Weights of a small mixture-of-experts language model, trained from scratch on English Wikipedia: width 192.
Below are experts of layer 6 (counted from 0) of a mixture-of-experts language model. Rows are named router (the router's row for the expert), gate (a neuron's input weights, with its number), up (a neuron's input weights, with its number), down (a neuron's output weights, with its number) and show model dimensions 0-191. Each number is 500 + 50 x the weight over its row's rms, rounded and kept within 0 to 999. Numbers have three digits each.
After each expert's rows: a language model's description of what the expert responds to. This comes from a sample of Wikipedia text that the model never trained on.

# expert 15
router:441448477443537540497482509504418479499585575441417544454377566440591537414542457504484507494458470460448427575537515480455488409565481482360555421610471556573529492374490496551475548538526540555494442486574592509446565461520547573464586454418564515474491470543552490462601483545444417439490456477454557516491542536517394456449564442565526522568548487555569472531401556510425519510473449535480512464464512491415549543603507518569522466589490513442481533440490534480491485519521512475522542432429532521562475581492498557505480458500555497494466490478514483490590558467492457513
gate1:428518490472407467510469389431464526474507490456489554429507534453495422497552507484563462535501458484406408397411466451494528363633544469514525566374502453426554522524453555450520458418409480479545529482526570579408569505520505486547506533464449488523488522530530596376532547609520412505494498502432622496464437440470540426456508481534524452545604499550560509534554460454544520532487470433469480452552471449543499473504492526521512562536474478450468539543493547465557512539507481455457423521440519445480456525436475502573462457494499558450485504547423488438438481545565494601
up1:516460598554536444511511604553535510507513445588504397441511510515527454503451484429522577613472464490515611520556506515537542654455543516480436488623595559549547526485482513443479457589495482478493523522453435460533446529529525540527620517572560584397502487453482498609511522426599490480550494429593471544527552468530530557577490490470533466486497491464462523487572572476428407534510526534523456499531526511407531554510489509435508432418522491463530647477548438512464510563531499497560552547516408529471491531567500564466472475531465518589496541490427517457553479528461496445
down1:406479479484531486491568537503584577614508520552541540465489528537515556478478524539509456501581461591484583480427517541552466599480458578520509465497443551485504485495503557477561453463464446530450520480529505517572520532487476458561496433530471531410384448473469433566512522442506457490502560486604522475526498527543524448485576463568533519382451549492463540516471565502516494507592494427398546524514531536476507581498450555483585535428469478482459502586473466531475569428520582411518496459461521444565542394490400466329462565546434469515588539586479442404530461535489553556
Description: Clause-ending punctuation

# expert 37
router:395478519552504503469513512482471480460481450437523445586470554493465529491521524465420552589576489478474519401514493547556610463480494505420497505462560474588401454520527520515551485443478455431467532507424507564477512514354536563461501485490515655469534542473426458539519468548498451559483483474365469456448421478483435531524438454608496506538460525482442505556521574531500476494518497484550631527426432453464483507569552587510495433538545496540525454500564473467495479432517571419574490488519445529433513431503411538576394452520515570418508439469524571514407467573523491516
gate0:490454482595482474487511525574501455502605484446512466535594488555471481523443565522498458515610494517446486465581465547503508497471557619511499418529488587539539462568521602568479453460533475505529515491489553497457491493483482531542489514557582435561473531422393537470360500486466444356516488499483503524512502578514552340482465547568480524552483419581476515474516462521575504461525568573461457479482501403565433470539487530543482478496580514530496479546434494546515487466491486481613470564518513458549532472483461517564537488423402526505563541518535526499582594409375502585
up0:484534548496444498539528496502584541460591534456459480515590525449512469474509544533501529434429486445451472433500475526480427475479579552452585462532513545643584572502509553562485413492449346513459557497397551447552453490514407561546473505467555454536418565456442523594431536491497470504547457504485581429485447541508429393481458585468469473486453520690476528494491511422617505438492507508445418463518545438479410465488486564533519491521453552429468572503480484518451447446492429484545478458444555417511507487504500477505442500507453474461452526459476533517443523424511480453
down0:437424446392426450475532509522508553589465535505544470531397548601498481514480493579537443465547506470444490534441456539622461491534520462568545498578518459533606477484521476493548478454541438565475542508566459471464571466428465526411560558460530442544507582533448587558516462547586428518483470427548489457520579516489495516583506471522588457470574498465475526470493524508592559543453573480451508506482485466481448492519562343587508497400399464506532527470522548433432473465492470507572538447547510553562548479531566510595479524571509468592516440482520556398478447491456469558
Description: Table headers, word fragments

# expert 4
router:453443428470513458462489473498447464446588503465567483599572592574422523411525475491448586456547510457378561516471507485581494420517523392521410425494514583521499540521558490515518550443423527459563460594534509425538532483446523504509469487487490549441519505459540539573538461590526459489521464543445478391453499474446472511514458551471476554466430554578527589533464559539494408480524452485502542460457491457487480541601548472431436462545502510524508518590511530428440525488514485557594502552546533452435455428483463535429439460561399624497530467588575524457459517511475471587
gate0:476523457508543511546388533471465545522516567494518487556486450475499506368584514517567537527549528469550498481506514474556607493492477521474435466425427584549532436461450588524512450493487554413544438528490457472464460527533473489460548490482424499521449530562449506487518380387430430564493582616467550372501466636599575490441534546463491517466505527527486455492480515574617551521488451548469533525386459490386416512478515440499580465570469494532429457530521493468508553538508413473469522479518471511485523503480473488429517572520565421510486522429637500485497576471528483502
up0:486561453589504356462457471489490578510466464490505456475509503517506478534471398504525471484567504591462508537610417392426440474475521537515509471546510481583420441487503491539508557498490497526503492536493464617443559482496548467492432468523586525513518525457544421433526553511506460372546401427491544639534484516440493511560521480524410559506459503489552501582499404500417542468562445456483511561496519590602602422514520441479536464392490537473556468489520477549448469462515582559505530538476542473462489462488435521480479547491449463505494411585396490445567451516393488484
down0:630445535497530559502538560529507542391517521555551528562555481547432549477515472528475460497492413499517479495452482566483481469413511486522437416574540538412444484494466530498512479487515536477514474558430443466529436595564469532498480524427518484443440535396527478579533577448493437542516502532469498464426320540469462594539439509497475461541527489468518583596482545485378376551546465615572545490468448548455463464519535555526516488458431396529516431508450565547532546494549481510445588493518553563501494524485609511450515476587546572498574505521480509514424484525430478470
Description: Table header abbreviations

# expert 17
router:494498452428502573533524571540546451613516429479513521523554520534453537479447392525556611549465459462405468491495402523444500498409473495495463501513539448609538512449477494549565533529445513535457452518466568494507555465557567574449517614561565533502439521495513466420487422486539478529505517602484491528460526467433434541421476429542597451575514415476535535554395533420516500542490483513579492556506523567518443400515506495491559468549479523480491597548450546508460518489419570541508578502559546484626457568398435554550474479497545491420510495480510559500487522537520389433
gate0:516488485627544497480572393474495596555472487517475569530542463518412565537589518554536492574463436489497452439510486502519474445497515534502448426488573493498538503462527600583605470435517489411526431551630488462464511463514459516418539458519455499481580497579408482481436434430524617480437415437453588437493522511438556472536594491489567417414488435511499490571470448528505550565463468567474469509449491482502508514551475522508427455511588486560475498500561564491556511570499534595471424486483504539504463515445511570468619534504520446539436528400486559473545508515438537566
up0:524430523520494497586484586468523598500457499492387522487520458511478632498544487583523509503525437580483497457581555508501419489491470517464378422422493514494489484486584519584534474433498462450502552517590488507429404442551468462527575464532448492462485473472585496530479528505499547499513460515431470495509534513527387649557550484411524496506494389507440348574463472593547517521494477493432548513473481459458521536461452545420494449526517448516487453552426503499490506454612564440459479585486531507514467532402543518516578531407494490596438438463555481436536504531514555539
down0:532440496550444444492493451472478566558463536582419512593473513577445492503475463462497537416463588492414492546522408480501538345565513467521494498544518498587535452564492490550487545466461485529583490481404588529457457450601370529434499475525463571566579465491463523422530476556528520541499396481412567574522411498506490522484473428456518445552418531536568519538490475409486471461489537602559517489443469523518567582498495551550523513464593495552486502570573448485459555500517441538533536519466452587505532441459596463468481481468457444546460538437449582561583477481484450488
Description: Location and time prepositions

# expert 47
router:498468516437539519476531508481513449470456502456524489521472451526505593501443530515428569461499440384432434421411443454515479578396547483496407463478530549518486409464483539447560502591490525476461469488461541428504556515462484507477552472521534483524437504505543487519455485497526533428469556473512555547455512467430417564469527521593532510521586402513456503526427642444511518480502417609513468511483517432547484388462503457477560517496532496475520592449417562528519492504508542601494493488486491537605418461393558449499476477621455471463496442527545594523573559507445554345
gate0:516429497460526497548439450465569500583464475492475568479517533510447525529536508439423502523521478497538442512422489466538532536454470543509513518597535564466466445502652531449555516469494500533437441564500555525435504461545491589489440428462477500402553526537581533512558552488484567482539459431563518466548627549373556557532589499488477464406489494466452523452488541507527566490395459537511499531510551503585423539536491568522543611425509461505541463597496469513568549397574504557588545497445556485465443603414448577405539440471513494537561518452522482511493481554483573582
up0:490387534442505504521535455425568517573388503475440574499471515489469512484557532482444497470498555478543478498457507420561457529459501516517479550533534515464456449489609538449527444525552455526452487554526550476479526494532445611477428448449508495438574535513570421499543539431565554498502392407512393472544563530459498513530506543422472410428512539446510493465460578497496555492424464492548495451598590570556502507473465511562543572442514479527538523636433558440565575446538530531527489542432584532507499574442484635341568432499519458550537516491456463501475468538474492520
down0:460559557358550517466520521540502545476506490539551480533558531526483553556377479432486481458480468515493562549512567469524482525453557454476551514543536527502486465471511486474424414387443520527549509457521339424538553472457499588529510460431501533513498428580555543496443485529471506540552527520472533548454506607506502417573510396536653514558520532575413569461444521490492435502500587483524496481541508468531517441545555510472455473559465510552468622444381463480557569462595438458471515410444465501468466479487463436565442556489463497629500440538471473530450470509511473525
Description: Of and the in phrases

# expert 29
router:544531444480414563559594492555581543517515482486454451474591505503445484493369549509497603526564487449455625467510525516428437573421558573511565554508522472531468497504547490505549497434494548514511487495401429563399532490566447528508411538565457500543531499505465425482646570564494503543447498565464426520480555511504438565529466492470484563469485476447535468472490489458473566518462504424535488454470523372459575444605606551579492496471579517535556507493523463501504504555554480488553515489579430454474518501579461496576436524515475510576573520486526537533407503465547397555
gate1:526422435531537521442485438466573434547514566565436452360484506486446532518474562473511479509432457546498520448534508508523546451524481481490546588523406495549498476510466572522478547388438467524449402489506480519531475499507479485531526551542547590561533584612619392543493455552447507479487531578510469485480544457503483578501454543540543524564420469555538501442490387475627468407486474460562405445417472469495336520442527469519478536499460529439508501483565543465498498439487540535541473508498475572503484399579449540498528504448509547417433566542461540450516601491508496452
up1:383497480555525544549569512458574494545412557448488500547483522540459524527525585465528551538456580474501455419438461519571521515425493423486435511523514464540516434542446519586477611429574494588527562574558510479478481436501418482427475515614529462582519513575538402642501526477494464525524542532608543527487537531508485540500431522410505568538477511502594383431494497471499567490448410402557485480596531487485545556462528477485468532545569455555518508485528553500475483484386465556532439470566508437556444439575434511496560528463519527444458561524492521512435445445505479522
down1:604465576489404387528519529451480542462549404574422568508531522506578494493516540516556496562484350522448453500492515478501574565473480391615569528497522503483592518506564554438512548547502591504483464567534464508479511481465440549457514535468552485351429470482478522433477510498472579485501435488482442461509453496468512507452490544525494462441454649397449437481526471507554563503527551516582377501522408501433498550549484492530409544466566546532532550404482515587505472547563437497495487510436503434499512454550534554486505570476502502532480490515567475447582558459472455542
Description: Scores and numeric cells

# expert 23
router:536498517434363610564428491557560537530559469535432414453556485413450574456394529398484543536488487471467537491451519515468505490499515588421497501485545474586461485488511453572445512449478473457442533572440425562471482480488544520478521515504503564491462584546445471558577552497428548508504448471398404561522430570530508570545502487438500510500458561471526506454438498452487599551575419483521541478443493502517496435585560554524575488539501495445535515448450513486464458590604607470583441550548433396509544476495462489434474528553480479508570485482440544537489544405570486545
gate1:456613548523427473591412503500504427596565492454463505494537504543488556457523511470583520527494493475424534536551538572556452478695503537509516567502476555517552536547515460550486534561535427557471494481569483543582498548526520498565488541506499534479491482445520647575532470494495568448503451533541427506488503485622538489602515497433553489588520527601458543564450451485483513529485475499415464496552455465401503483432501448412500444492510444440537464564434600534488512522503509421488452453483538388540443566538421587437530516519435457407567521502433516560472489500501483518
up1:496589505445457501532473420480586537591492478564517480591460486511527565496560542509406452478642563518512515488420600499606411425489449491472428486478559503468506489521556496592444458470467440471483480553564499485489507545475502496493471526522454560461580508498588626529549513487547502416524472451559414555459549524564488487511624506438457493496465551566500470476538589489500521514433490414553519561501545599488482505509606494469468520501513489582529418428488516438530463404539522460487427446592561522519513493511652516479477562470495535456471541600543488500465474531385488523
down1:474425506469564536516510492528597512468545479466437554530486550517424542443582459408561487575628521406488556415554538560487504454528544526540505492508585619469551511537564501536500524464500471575493512551481549462505564550475464462386507487465503435536555399571514481515431456495421505517466509535525485479473484525493487497492497542518442473583580571569496563462608615439508580513482528560551539479441494475503439500434585506469522498462469552431527486509474530554499482444522446501518449536515481476476337483496495474586543449552466500506569524500581555616563519528641393471
Description: Opening brackets before numbers

# expert 28
router:472459546482446619494563628442560500509557620504496534507414473471536500507530523394494480517475466516470423534499549540423451449557466478507501463438504544548539556433503411562472518513444512489446506453518479488573467454450500615502473483492462531455535500548423487552550588505517482526409456532541551529554447510419388530424482471406522517522548480509481497469429551486440552513570526436449514484493558536389469571528553563479508454525509530466527524463422509498433463407623568457534501519537515499563536497462564538543431456558500545365461329472493522466540508565444481542
gate0:315562420504474478466464534425503500431458487458429469482444450387504508588486548493480522451541499531516471521490524504517449509539446521491488501518488433477501456463388457558502536496395548493486488418555450487482476445464499545559579500414520503483598558498438517495490531488469424484533510500528509394471534491531515409561409507540575476532465438486545526596472526576540453487481468420472500503503565554505365464524466530473519469619519492540496388528503582478452535537541614519565451443587528511510510596520470459513463557407411515382486483435426512440464446497439546506
up0:667473601462520538541591501546476584551530495490593485532517509549508566464552524560560452585474464505512535485453439458556503514474577446493487515474540505513504511490588553507502519508512479471565536522465523514501511567553524379446444483558463466599425485525552516561510513513545573520334560511499473597505453457496468525470521516488472486427492441569454479497562474491477502564504538593501531544532418507549580616494501500537484504387509502508471565578529418530461418526453396441442511553408521480521487448474550584455463440573485540587434516596507486504447585478553426525
down0:517483536552493419511509431409512443515503469524577475457515351606534471459518468498628452538485496509667461520482478388608511524523606603563508411490466578460490477500490526500452474515383492429469500505564445526480434493494567535525509557436565518514463507428478427504595491492527422468477505448446472550561434546571493406463492510463509443449472533487494545535526518489517495521513583484458551444533543591411388596512532530484531550510525441433540441421574474498545490500527495464542496491540440480418518462580491476523543501536515475520503454527445543484562493578580463562
Description: Sentence-ending punctuation

# expert 8
router:446472481564536503502533507513508505463420470532472514535526564530295480452508518415467571479481513437483600433519517522529553469544533428497481449489463485510565526491513456536545490425500533403449500541396525523498610503493595544569457398535511545529492516498424450608499442456465467570455519572438533440428533537512497482540414502488453486545437571462463479498548471559451526465545511535489592525335467468522493567421455588516585508460530451482582408577464479483474523449467560452552458442555430551450470414449355475484522467520550514475492460501462506507474500482509508474
gate0:424469560530520497542487523549515527593548562446477493545492513489544480463588579497481512584426544487523492476511584414534532480555504514485476478571549480509503458489472515563488563563532564463601501438507439420517477595557553480552583404540501455513483457445570411497522447496499524563435543509529530510550466477472461540573444522465569544550527591522523426512491518364486482450513488433453540463465524550499493579492514508544543466471509520542526531500478442427518418523504419412468400477446542488627515462562467569426623566562582465441432512439462426634479415505543421517
up0:510539446545550391421571556489463540597494552530405517488420449522459435525554495439498516552513552431527559532498492483489549473346573576560564533573417450521562454521493514393483487548550531499500507498489488466426541514427536510480437458509565479527618489524553385522572485525546519437487409467559449523445467518527393471506462557498427526456446455465479557435560579540479552481478486530472477534441562519543442569575537519389449507529545514466531442581449436510540521547519500482417439586503540458544485559518458482531610468468543476496536514497400591470433479455461527509
down0:552521466459565516531509502490551585568530568455557478495486505470389520521491538515503541447495507481435568510561504448575488502381564488507412513480427434524500504363494554481503484531516479553595458424486546477482508501505534533468489508508516460556452496456525542524480429630559514526450465423525502416561419439482530547489436531427485506420475398508541479486497528592508499517444458487424397536574497541533594530485458445463465430501494549508446513564502479547527484472578390526522494638517435422499549528481530470469593601547465514508563564426493508552473631437429404461
Description: Word starts after breaks

# expert 46
router:521562462587574469478427458492532483442449427411530407502514589496428531429442476397475468467464530531502535447509487435498408444529395462533547517496519517462551515544487436505538532444557543493520470601462413516487568536502509435524409556473513536439450504439443426583558462563564499506515471539397530521473453463539572491538464502485530502507370570546532479467489451603497454461469420562462615479426516577482545501491461529450535481457532487518508435558528505479423515388427523552630553504532523455398535431528447529499512438608438545484482511496474499520472579568519467512
gate0:528491504472465483509502505422612518532411526436496513548474500486509473451455485529357520513545456482577451524471479613538495563454465526446471487493520399484478447498469521546495406493526530497505588491461553627506529453515505434416437591508392512422527604488463514580584571500460440442514610478578463469527609443510475558505444504486437484550473412437420533429469486558536490531426540562458498553513539512418506525577461501508439403473610540514529497495467488464585485438525564505438573480534536532456483482468586514564551471489429452556588407549431494461521517503523478518
up0:474490525531422542416513448473601393465419455357473456530569438431547605529502550407490482492419509496488486517508460617512590494429500576568477423520513484474426474444552576541481432436550488527527516452470531617529467451534483517500430461486405496441528524417495518492547503440449527400482420466538487461499475486538503516528492483448454519562430538427487474396547421496583504475421556477509493529513569530398535440499440569503436461475539536573505442447451550568533486436512451474506516552518556488483476435478569495523580563595484483592484510559512481575472532515571533496
down0:471566437423488529553503484520471409473524456529523459433505446488621500524437466464443528535564484483513457499491450580522480489424527547485466568403539438479469479520523508429476477565451519533516482470516575529528508531514495505413488519542634426655454537513514489446423432501481450485509485555448452503504450442473420500489625375458494584509519412440488498505432523518406538501557406472578543475480490503488517490425526468508538482510465623542499459515507468405580561522519450515527543443495542530532432570525557544458403419502541497496505468548633428444477511517412599453
Description: Proper name initials

# expert 11
router:486472544530503545530445418472484391493474500555489416577580559509570420421396520434566561452487520518407601527511516484443511440480439509562489446540574552545532539485464490455577457521510472397533411541565526476512487469490492473515410553540542548423616554491462518552587446578508590462469461511547487492483541531478524549506453499473541544552430562487454531558451442591493455547565455607458449515389498505423468462498468526549547514481499437437473431473502510525483462428538488497516555530498553430414473435503453526507505443565529497417588498524460448485569566610408503449
gate0:558498518507607511484446494493479531518588483419441477504551582502558561474487516483521510462460543459454566567479479457457512482534576571508488382531531497497479506563519577494486533556495599521589549527515535485493570428580411463447440639484492456432454484445563573620508549496567517492527469595525549529451474496476552520525470510454487479488350473525478500454464496541557516494459548562450550496495450517434495471490449526516360426486511570597556580419546479460526491573434525474489591540464541516534465503558505468477535421385619521537493467564431473537476481460494419426
up0:561473514504599542522445463486469520501626477453429452471522553477537511484470563469518489489489533470466571574511512444464578494497526543524536438534525498540459487483460614424466580531481618571577545498532545548401548460499430445493447628504511467434474477439601607541476551532520511478557536601494576560509505464426560512504477503522449485464349456541504519468525504551537506451486507581465531512489484513485525490520432540533336428508479552533522531436573473411503472555491551448479590547487535434511455500586523433457492459416622527515500499538442499555471509416480437450
down0:449535474507444481484524498495430513460463475495511508528460507460488520522429479526427514473489502455456571572456377460482526496468493496569457553464546455441432396499527497563605497535514510490539465529510421563469543545429494459531455467616501467553652480562474501426429483590463549473434474471513411483554510521429526558517432425459513508551482580588563496490421593457520543536494504519491496580514495537601509385503541477439597548392414584577497557539516498519524469541514547598548441507467422506405423531447485485545499451453569420556556509584535565502456466514437473503
Description: Proper-name onsets

# expert 55
router:579549528451461566591541506559505474516448473547533479539522386475535491486448432436508412499510505466433519465481520491544490589503539524529524447443522476539441459443477393631491480444478440390494534547486484466475416503485596496566470552577474581426517541567435428588616516504469488483556476534494410493530464508489463584499515505521569506555484512491573458469421534509510589514558419467490584505468526471464516524531559479613527488483581491547476518409470424520420524500564550481664412509512503487475570489560524507519437494596432449464535517577407485446537503497542549512
gate0:426477514396487488541478513541504494476475487554452414482419491427405470565473477450490605483503538510436526562497486504573493408499490437457568484514447625557493520504451558417484437438485524399492436488559478455533464548465507488448498414459494540419558457475548419498480462393460406525452495525473520454416511497523481446433569516478531411436438403469502575476501501443459498534522482396525488449409412544478551510503412544575499526537413457436468491517568456471450523566544528594518479486405436589464494568516433453459550434530548498476500512401539451529517610525501541482
up0:506534509571512433472518522489505506510510496420522522548571520563565553455491530579563392533475440465589511421470523497431524587488538543555446529445524424459485487443522463591497513511488512589447612500502476522442506441504469501506487623525486497537419508544467594469491510603563612486620514488507494550577464483515499490545436496509476571548543575544550384481484458564557502459475425581437507555594608479519470459548561422437473465472557506562510477513450599541520513518460495406493492542603563376506477426448526550591463519476426526504481529579452526511470471495533451522
down0:516429485493556528522570516516485514432468505557485398437564453508510573574472449493509484560486446510487569481542453537499544475436532483457611443543393459445573354497503448464492440518530563420467616574504526558514489589447470642534412574535502497482541532518486549456526439574447619567490457538461516424521538486455491533414489513541543459526527427497549537522383551469539425471516583581510511486559485471487537391409558535457499472418475502488424505413583521544440451506459502534556501453503510542487533453563552560523445489494455568482488576470533553503511533549487445478
Description: Year digits

# expert 33
router:485451590550527540487522407483502474408471445546474493483501578490525499523437493496492413457510397454579438470470457512520471439448578499501445496506474519531481433533498516499568511566541467486547471520491416425569516528451425490528472580394550502414430503514518478444517413539487492527554529417433596496500504498442567606542512572567539521514533439534560493479497636421441496533467429620454503411477554409486460373397541528448466543571528508469530481427466458603472562562502491567542472593491505523528505461517535497421516450494514489430536444531530535452458528424462575435
gate0:496508528473498556403454484536548455489546589476608581481470544580577578484476516553421547433513467541522499444364431449535495424513496518453648481492480570483431437533456420457544463508456561573485445472445447486532526522517444550598483537505494556495422477518536487376569434444469502469516531466512521504509521510445618448506525555504519597369421410493578466475483479497523438501475500489534471454478483456541446532442520497519499503504521569392559438451543513520458474487473425558480556571521471579512512476502553487432537379557523467388534497542553507468480474576507523552
up0:521498525467466583421489434518515461499588541480606554505436518626546560493452525542464559447516478500529429481378437484582503474498492499469618446495434581494466420556473392465524440519461567547458473476410474494512540509538400556587468502509474615466420450539511520388598452456449503469514532439522530550498506498481584442499525564520533523370432430506575482489466477472505433512489549508519495477497477461524452530433522456489499485513545598411593413478522492490472477524469450556510563557471511538521509469491565436436525458552517501384549470561534501458455477578513580581
down0:456523444508548476499442475524516526497476509445457487516553479436405434486474406465550457456432325505485452526481498507460537518456424412507362532505476469461515544461504538441499469453527486484495509521473498548476427429532563538512605471559573532563438444584494491520484523488536508517506445476641486514354555556502409518466464509494518489496559506620412523584529550520457506530476516534521547453512572463520503569577482453540567430546508410573536550550407461415519520447433488458503503476428559528491523506475584509520510525393485556615563542493417564472512476569464506532
Description: Determiners after verbs

# expert 1
router:494545437553560549594629524484473404430400425488504521464583558518525498473428493501512498454471408467500512476418471519460551492512402531461545507445498540578526485476470508476520558507507475510545488557466591405449595480442588489487439546520500555533430520489463449407516440460616504458539480481535574448398497475408577535544450487513553504599426542523444520503448551472586435513555518419463544469366557504494529473503505560478488514474488468415537478523498510518504514466486471601560521557464469503421541440449395520468424455501444460463523387476445541575481556484490430524
gate0:468551486544517439520562515498385516457503530485501494479565480478478462513462490495556519579453541417514492505454400538532417534500503541451597409447411507543391448515517497474528465476451546572533498517582434474530532445502559524414474439486587494603515550429468456451515450442566582496490596480599501458511470455573532469583537494514409466579501511556479420492499491480516502517622399452600484499490483449514578477571501446523433510527532505502490507593560517570445519515407439401417466548437451507578456540559434486478499501470511498538600499487519558618533522512455446585
up0:490475478440444462465501525514508349463495463532467444420433461486525451512403460468500514503502547487540567516429486562424543486457570525448469445481533507548532471394530452451486510485524438482537540539546461473424440535543441409580435429556486511455407563546505510420486514553444461482573497510505470441521558603474583517493522467489444566614402422442563495549580507510520488441485477529550449409455445502439499499451604488558460471480492604418534519455559486528620404445568484432500525555498509484477537416518511451454471475442514490486510543460381436560478554453515526413
down0:422500481456513559431472615540507518609568479397521525584464449487504429510456523554474423487420494513466497499510523481557579507497438453490539449545598598560560520491424421547520510499506496524468560579413557495460490567477492491500537529492548473459520411523484515619505611514507482470428484435572467467537518562546522464469527466387565549559519568501572603504414512519452518529531482541536430447460508507418486564506471540559467473526412433504520524533511488440456532479578518478577579461498397422641445503476495522491539549510509473592467497536424471404447489439536456453
Description: Sentence-opening words

# expert 36
router:512483559530514577540528467453494470458498423494485482579502519507462502546479480513518459464425427418565460381457396459597400458452492505458482484476446485524464474531536516477543556484544528510477570496411454426538503510456423512481522521376510425465458453586547397551464481504545510522529446396462600452450510452403483586554477558570576461507540499489568440492476632491454507519494453568467567465451607361530468416417526539421495500528516453459509479466494480565471579525503504549475397556473504573541426468564492478421497475556487492533487393503528508531454470443514547482
gate0:410397546433501512505410546493433405430598475416535491430577410458445464429513542477466451529512473482487566482437492559537476572552499514495472484509548445461460504513516433521450563502477520583472333525487479383446485553452509469490511454559561465481496517490419494556595537535489454502479512466494516495506470553449548510504400350488396596386482540421418510552543467484479521572581437432519461508526457398398525457476454484475441499516506454520455508468496437531504479530506420451459495586550444525532495495563440537452491465604441496510486549528462534549476519492489467465
up0:506437537451463551522484499529438502491517467468592504493556450416496355478466481456504520481627486612508540405531515479623437562509464517426501511551449464517411506554604501519485489543390520608481502469455526462447548461469566537569563411572464516515528485440577513557586510494564526487449455494579499489459543499539517507518472430536456451433483511421421482538546442434457508458520457539546402533438487495566485436477453574461489491548497545511412454570510472497452493510604418463511450562436497553494489429591448485556484511519420537490508500457400427554509396497506482555
down0:531567421514440449435508469557429538470524569452448463582459525579495448540457462508487526481517542574453490536542495521486490498531624485459525426493487477505532524544566484449355446484480600608550476482474564469554581540419509546526580535361427501432583550582492441509519466530495577483528466523587546479422563521473445479522406447489565478512477483464522509517583504496437544563566484502475385502562557547558388524479542551437496511491520518437512608495471463604454520536484546468521604527441548533511493479461539472531472482475463480406518509435422574526497480520395504499
Description: Determiners and possessives

# expert 3
router:430499518437552539531599432555521506470533468534497536543529645504483559509537514511477491477379444411539477460448519477476491477431565494485345531481400494607476468472511551494576604522514554543475434528509517438574562537468515553471463535493531445423444507592510584482487492516527509507588530460442535562404488484520522566561506512523589517532499459494552456484501596495419556592527462510499488504476561429508564496433501570414456553483451455490496509488470581489554537581442532568589459571474464571566444483502578494461431414444518463509566448548571516464444557439434521518
gate0:467472574462578475578551536525474544495494547461521538486524481511562569449491536532430565561528520428461554528437435496564531525476481593470505422473512561471447507421529538411484564471591534466487490521506452534501519636510434466559521621419534467506468517458427485487473448484536524502499527499384468504584574533424468435496445493565464509523500427531546429600451513490456495470570429517470492495495586475444460388524542501508494489415548564559549545486565449440460664460517514583566489527604485449493532537413588510493573567469487426521444538510541511475409490466435553480
up0:501421469435446520497433437539479470503485442511468431473506491495421506509507439464497450403541511474563473472533577542519486463491525515518525574403533450529505518553422585546432471538425435508491568432485456493493512324515477531418453437446518501489511473468572572472541499583469529549526476510529523493464388459533488572473506634445476508448481498368472437483511552472533424554489554481450565496433428476535527562520433455508503560525459529541512486547487567531540404494512517377427453483472523467518465404547404504545423475504484603451491471507479522511477373512632429475
down0:548503544515403460431478620507457542552457586509534577537540548479430513522452469484451571446550498533444503460532549447547518532577451461549573474474500469521484505461471493513493497490539463487469468467552518416509421520541497468455402359442509409572575573576527459439432497481504488503497545503478446447556563470512447420549454437525530512485536509531499515500577467465494490506533586349450528421471478480589539555468495476585499466477524554482510429528402544507561491436517453619553558590597539427589492555530596486523519534378478532479474523527462526502596536508527423551
Description: Determiners after prepositions

# expert 40
router:475462499466469466493514555464497474437537595523514479563562421436469514466492459403574478470582459485424405433529476596531489478495424459457483519523492451563518448568497583465433558537506479427533429603586524415525552544344560520447487477499472510495456415447501482544446480485542447613442419561437480500469486461415555534426545470534497455569530523489458536579483569522482541536485513458548540531348575493575541474519488562510473376534442439531549535450453510478554474517563485502509593538545401572450529492531489454437506436556448557465499443491553503456473482498487551508
gate0:485488454519456547479544643500478546548472448571438474506502508535509509499623483474503520427467491531550536526498486440508502486543577456552399492505440561474516418475480525369511478539538534529565399509533554384504484442475492417461477604510421374495566464375447512527518444507440515479478549451451473509516469449420426475480452466461555481538555496442473580495443565490444432545578538486458479490549598555521440536493495487538461460550452497612510514567560469562484487506502450507427429499544533464580533469492564441543528449441465548494556367446527490446578539558516573438
up0:449523497550444556485482616404494611570476438470448535474454462511516492563519455508565547491401498521541511526561453493576518483529534461495417562560487522463588436492461505455474533632535620509579406460488537484509459472429547415569516571473480453532608505385389474581510464447392507474481534475550534532519531479501493438492461520495507461504462491483457524581476507481523439542532516491526518406497514506524454598549441486568511416588493587492466503508510457471492546533510568545436462456521563457473522490409544409476436513418451480573474407513551531516558522532562618472
down0:540455531496445505549474482611477559493556495518513515506452541441494530536536585533508496573504524487483434509494515484438446514584497492407614517501503494614541452538572538489508576521450582463471582458478509528602516450474541527488546468502395569527517471532531545624441529434444583468486457575443500541508537522496481469621548522534512528523559534564509437410437491514502431499507575450497579440425450420545455502567450487534513416472358573513472514573505523425467491466565467432524533413596508484447432502488449492534553542391539354485483503481432507478512510524563440507
Description: Year final digits